Experts of a small language model.
Size: 11 layers, width 192, vocabulary 8192, 44.5M parameters.
Experts: 160 squared ReLU neurons an expert, 4 picks a token.
Training: a variant of Adam for the experts, 598M tokens.
Below are experts of layer 8 (counted from 0) of a mixture-of-experts language model. Rows are named router (the router's row for the expert), down (a neuron's output weights, with its number) and show model dimensions 0-191. Each number is 200 + 40 x the weight over its row's rms, rounded and kept within 0 to 999.
After each expert's rows: a language model's description of what the expert responds to. This comes from a sample of Wikipedia text that the model never trained on.

# expert 30
router,206,163,274,202,153,213,235,217,131,172,181,223,109,180,227,171,251,187,257,203,200,286,262,228,203,245,231,173,274,152,276,241,141,226,198,154,221,170,227,236,146,134,209,212,146,228,180,205,190,211,275,116,213,273,170,234,267,223,217,257,213,158,191,173,102,189,193,212,276,157,277,212,212,190,250,178,180,218,233,244,238,176,205,252,242,214,188,177,154,196,137,223,141,204,147,141,211,149,173,158,187,207,146,182,246,217,214,163,268,158,206,193,145,199,200,177,174,154,190,196,126,239,198,268,229,167,184,262,154,186,208,272,180,256,261,173,144,260,168,229,195,193,232,232,211,231,168,140,180,185,223,241,151,201,238,234,209,176,182,235,180,148,178,161,214,229,193,253,237,155,287,251,178,120,204,177,234,204,158,164,163,216,172,267,210,173,220,132,237,174,230,199
down0,131,231,270,140,200,217,103,288,184,218,199,113,182,200,184,186,190,141,175,219,243,223,242,247,108,213,194,144,207,132,203,230,219,214,231,203,232,183,160,209,167,247,248,142,196,211,204,169,191,226,213,155,177,192,107,263,143,229,229,218,186,210,175,275,222,211,196,150,190,183,233,241,160,194,214,187,193,160,151,169,245,251,212,189,197,193,217,148,215,253,175,128,168,201,164,228,255,191,115,199,198,225,242,165,206,209,168,170,201,257,180,171,204,175,250,260,269,224,209,220,213,110,172,182,213,218,193,150,149,205,184,152,238,176,234,194,179,179,133,247,163,74,163,172,269,216,211,127,179,183,218,223,148,274,174,189,154,169,178,261,261,194,256,247,180,171,224,156,167,196,161,212,184,115,200,209,188,218,169,296,291,212,224,228,244,204,164,185,273,168,217,180
Table and infobox structure

# expert 21
router,214,226,164,183,252,252,147,208,204,248,206,126,163,201,203,224,147,155,156,218,207,178,239,127,199,186,234,262,159,179,165,179,184,180,234,245,209,242,158,203,232,245,244,258,214,173,258,262,167,230,177,224,184,236,227,201,173,239,187,223,231,219,122,177,196,204,123,142,176,209,168,204,222,124,165,203,243,196,180,248,202,106,201,202,147,240,236,180,174,178,234,250,135,205,182,160,115,163,186,160,216,168,243,142,169,205,166,201,130,189,216,146,200,203,149,260,114,170,246,193,218,173,193,156,126,216,228,220,270,178,119,91,164,245,170,127,200,173,153,185,114,197,165,227,170,190,183,116,168,187,241,204,213,181,254,207,268,185,243,169,230,144,208,224,173,207,146,232,268,168,182,200,188,247,153,190,176,186,138,153,273,171,130,159,192,214,168,216,236,278,207,143
down0,240,257,203,239,187,234,186,185,224,198,156,183,180,184,272,197,173,191,180,206,212,209,206,240,153,274,171,198,201,226,186,246,230,195,241,223,163,214,185,234,213,287,198,229,273,121,175,209,252,231,193,234,149,203,204,213,101,173,222,288,180,219,224,252,203,218,209,208,209,203,208,246,235,162,198,239,133,203,249,175,170,164,222,269,164,222,209,119,202,234,115,188,189,146,156,214,113,289,181,300,260,235,223,273,193,239,189,173,201,281,176,186,186,276,271,214,108,209,248,147,206,156,200,240,230,205,161,216,159,169,212,223,234,220,198,177,191,133,220,178,195,175,150,193,221,247,201,163,267,246,207,181,217,216,167,141,187,248,330,166,225,215,198,165,211,120,199,178,210,248,203,149,146,134,243,172,263,262,212,210,193,225,207,230,206,261,172,171,271,213,210,157
Mid-word vowel syllables

# expert 63
router,185,238,156,192,203,209,217,161,247,123,233,302,160,267,188,166,250,185,171,273,195,208,185,170,110,193,191,183,197,226,201,218,240,216,138,215,217,172,186,249,261,146,187,190,170,137,222,232,173,177,231,178,174,208,158,234,213,228,136,194,218,212,171,278,185,167,221,250,185,218,220,197,238,282,172,164,256,171,165,269,164,186,240,190,181,185,140,218,191,239,118,144,239,238,232,231,259,281,161,207,203,230,229,239,257,242,240,211,200,197,222,122,217,175,126,170,219,157,232,268,210,168,200,224,209,259,247,179,272,215,197,152,218,203,248,282,214,197,221,169,260,236,192,193,158,207,231,104,191,216,203,165,132,168,106,258,202,196,146,179,167,240,223,133,141,171,213,192,154,180,240,174,261,229,188,237,146,253,287,267,240,236,247,154,205,245,183,202,201,253,167,191
down0,150,167,150,209,160,174,189,228,150,224,166,218,170,249,229,209,223,210,242,237,202,205,233,147,226,210,231,171,191,162,212,226,135,193,193,266,154,286,194,186,162,181,154,173,245,221,204,186,257,250,209,290,249,208,167,189,236,223,220,243,153,176,225,247,189,168,211,243,191,197,251,325,286,268,240,245,222,181,202,240,194,296,248,234,159,234,179,248,208,208,167,160,142,289,96,191,232,148,137,224,225,201,169,243,150,193,211,193,246,180,89,189,160,253,229,138,243,192,259,198,183,212,162,179,165,129,201,165,202,230,222,226,180,124,223,157,208,269,223,205,156,243,233,132,202,271,189,232,238,206,188,151,226,216,210,279,217,210,136,218,195,183,167,248,221,210,161,210,224,236,146,119,151,161,234,243,205,248,173,222,153,219,193,225,233,226,245,207,154,199,191,249
Place lists and connectors

# expert 14
router,213,159,169,201,120,136,184,224,209,180,223,179,229,106,203,181,222,153,167,129,163,192,284,142,183,162,251,224,181,237,157,160,198,170,153,187,237,266,174,297,193,191,179,175,243,226,231,182,183,208,162,207,202,172,139,207,211,209,187,111,175,236,170,166,216,167,189,287,196,252,160,231,151,234,183,224,194,187,218,213,164,235,173,204,106,228,164,230,236,219,272,197,193,206,212,266,242,152,230,182,228,180,299,244,243,196,249,117,183,235,211,197,183,215,243,208,260,241,151,282,171,267,254,246,175,209,293,238,267,225,175,205,138,194,192,219,176,150,227,212,183,187,205,184,164,214,202,190,238,190,181,104,176,192,205,224,179,152,197,99,182,168,149,269,230,193,135,186,190,142,183,182,127,236,210,223,206,216,276,303,220,233,249,231,183,176,182,231,187,193,203,155
down0,167,249,237,150,170,250,168,138,124,223,192,214,192,221,204,159,198,249,250,169,162,160,210,159,212,230,199,228,222,251,208,226,183,201,206,194,162,237,212,148,191,242,199,200,253,204,87,83,180,222,205,223,173,209,138,170,135,198,197,273,277,175,179,124,166,217,180,176,218,219,140,190,203,198,279,193,145,219,179,178,167,235,164,175,206,231,213,157,268,263,167,146,215,198,200,143,227,148,234,178,152,184,185,224,149,210,181,203,226,278,198,246,143,161,180,197,171,150,118,182,140,195,174,223,184,220,169,213,219,214,203,215,219,208,205,185,180,246,179,244,193,224,269,196,198,148,195,180,288,179,277,235,192,154,224,198,151,223,280,242,196,244,183,126,266,133,194,128,197,262,255,205,117,185,155,207,195,236,124,296,208,136,199,160,208,116,237,199,173,170,187,251
Person first names

# expert 47
router,180,217,155,239,180,123,175,132,232,285,264,223,217,188,267,239,250,224,192,209,225,170,242,169,213,207,226,179,216,156,221,126,217,150,172,252,111,225,232,277,219,228,161,210,195,163,250,219,258,147,223,228,280,153,187,218,201,163,183,187,177,232,203,272,208,234,196,305,204,206,223,249,161,191,243,278,167,168,175,199,177,252,211,228,231,184,233,214,229,195,185,170,229,163,252,168,181,191,222,219,207,231,213,268,178,178,265,155,153,194,189,147,263,115,196,136,178,252,268,240,254,256,214,251,142,168,300,195,253,214,218,217,254,171,196,159,153,138,203,214,256,135,179,230,158,187,150,206,291,184,186,190,233,161,163,241,159,142,192,197,204,162,190,190,122,221,144,247,207,206,208,178,208,187,178,289,192,193,208,234,159,183,282,139,198,226,211,185,163,242,246,227
down0,172,203,217,193,228,238,224,206,159,212,205,249,181,239,278,239,207,185,167,261,172,292,190,216,174,182,165,200,269,192,196,146,243,251,245,175,172,228,164,200,197,159,277,216,212,219,233,158,141,187,208,180,103,179,218,178,193,247,200,203,159,180,221,188,288,198,290,228,221,315,229,246,180,250,235,110,170,163,223,198,134,176,206,214,185,219,177,242,103,211,236,205,166,162,107,218,148,190,142,208,213,188,192,250,208,151,234,129,237,214,183,192,170,216,276,210,190,216,291,187,292,197,258,203,135,172,279,260,166,184,198,270,136,268,220,220,218,193,124,219,255,230,166,193,213,127,216,187,203,185,227,216,243,187,203,143,184,226,226,178,193,197,314,201,168,208,141,191,197,261,242,240,205,241,180,238,242,158,157,197,243,229,176,227,240,238,197,206,212,186,198,216
Words in titles, names

# expert 55
router,254,208,146,254,216,191,186,120,212,190,257,156,213,171,294,199,222,277,176,240,213,165,198,240,195,240,217,176,261,181,195,158,267,225,164,269,185,246,246,256,201,216,203,165,148,192,289,213,266,185,176,205,249,157,292,146,210,184,259,204,285,206,202,178,196,245,219,223,163,172,160,171,146,75,204,243,154,251,181,202,216,177,238,231,225,167,114,264,186,218,171,239,242,193,174,234,178,131,164,162,257,249,211,204,205,219,187,178,238,188,217,164,234,187,131,173,266,229,242,210,183,215,188,264,246,192,233,248,229,201,228,239,303,188,210,157,144,270,149,216,159,199,169,192,164,148,163,272,225,202,195,146,197,195,181,291,191,208,187,156,198,264,228,188,183,227,112,198,178,187,173,140,167,203,207,187,134,180,186,208,165,168,242,165,201,210,216,152,159,241,210,264
down0,190,243,209,179,245,184,161,164,196,265,89,194,158,200,217,237,140,231,268,218,179,263,194,251,116,213,283,232,189,199,185,213,232,231,210,232,180,170,136,182,183,166,185,256,162,192,226,213,176,227,184,216,224,179,244,153,218,275,177,224,220,244,188,183,222,191,144,161,217,209,235,217,202,102,217,170,198,208,226,200,217,209,189,194,184,100,173,197,133,190,201,133,224,290,239,159,227,104,149,199,204,250,208,202,207,205,209,201,197,228,179,196,186,214,199,183,207,228,225,169,258,182,149,190,194,183,223,182,169,132,245,211,182,267,107,214,161,224,156,257,281,169,148,250,167,230,198,172,241,195,220,216,216,192,220,82,116,273,185,152,225,116,263,175,218,210,282,173,182,123,283,217,256,218,202,246,218,170,181,218,193,191,245,245,225,250,211,289,219,197,208,140
Article subject openings

# expert 27
router,201,122,264,168,246,193,194,199,244,211,155,207,189,214,224,243,243,218,243,239,210,183,199,283,286,139,190,228,202,198,185,185,225,229,227,189,244,229,216,120,122,126,185,221,163,134,190,219,184,213,224,196,153,168,266,222,181,162,221,186,225,187,166,192,214,179,193,108,239,195,169,145,147,102,236,167,190,168,212,138,215,134,227,261,167,216,147,244,148,158,187,220,267,218,198,182,74,206,232,203,200,174,186,131,101,165,226,170,111,117,176,165,171,242,256,211,255,212,232,137,241,172,142,153,200,159,231,209,229,190,238,193,207,193,130,240,250,221,200,148,174,212,229,191,165,203,135,208,205,188,224,218,158,224,238,167,287,125,160,247,187,184,152,165,228,215,201,187,171,224,215,261,174,191,270,187,267,191,185,257,168,146,151,152,199,175,228,191,187,165,174,199
down1,273,194,172,193,204,126,143,220,261,195,245,217,188,250,216,219,131,257,200,194,176,174,169,196,309,199,193,176,146,170,229,241,178,120,200,205,227,210,247,185,139,213,149,105,206,199,228,126,225,160,151,297,140,233,119,179,156,230,175,200,206,180,197,187,197,204,270,179,204,235,180,255,182,202,251,133,142,270,246,224,207,224,173,218,229,188,210,176,220,143,215,123,201,213,167,126,167,188,203,230,164,208,225,220,211,175,216,161,153,228,180,101,283,241,229,90,260,241,178,208,200,174,202,158,213,187,249,282,211,184,215,152,224,147,226,236,175,244,136,239,238,176,232,180,193,235,194,187,225,244,214,154,205,196,230,221,198,157,237,260,156,239,220,178,246,179,218,220,197,305,213,237,193,219,286,107,218,231,211,217,225,188,142,205,237,229,183,209,149,185,237,180
Chemical and math symbols

# expert 7
router,221,210,190,197,205,173,182,171,213,270,137,156,216,173,212,116,217,180,187,228,107,244,240,209,187,206,294,178,213,230,229,226,145,257,156,177,186,236,195,167,155,160,135,218,208,163,158,116,272,205,281,168,203,227,162,210,239,173,159,243,173,233,200,221,147,205,178,267,241,199,178,203,265,174,272,176,153,209,141,274,256,141,151,249,229,194,186,241,136,153,210,222,148,219,141,137,217,146,230,209,153,215,251,159,209,153,208,194,211,168,161,214,201,250,114,154,166,96,203,201,176,189,225,173,231,193,234,156,154,239,230,237,142,202,253,239,186,188,155,225,161,190,274,210,211,176,113,215,153,230,227,158,150,197,196,229,204,171,250,219,123,214,219,150,206,202,215,286,133,172,198,277,141,184,201,250,254,261,166,231,161,214,157,194,210,143,235,202,204,202,220,173
down1,244,209,224,188,156,199,160,145,240,255,212,144,178,178,247,228,225,259,226,113,165,190,200,173,252,223,154,181,200,172,163,146,244,204,219,148,169,185,194,170,236,277,171,200,206,229,317,153,194,184,96,191,228,203,198,211,183,189,266,153,203,221,190,185,214,245,144,201,154,160,110,187,239,253,164,236,242,178,170,224,240,258,236,207,222,214,219,153,189,197,228,218,195,155,177,197,207,192,165,222,131,289,173,118,264,169,215,216,257,245,250,128,158,141,247,181,226,242,199,147,188,210,261,250,208,249,154,220,183,248,211,256,231,153,150,230,274,225,162,278,201,189,220,221,160,195,294,249,174,160,197,144,201,234,276,136,203,183,205,161,221,226,221,145,214,142,233,218,217,279,162,200,173,177,194,180,244,212,158,159,163,175,289,237,212,184,227,201,194,116,192,202
List and table markup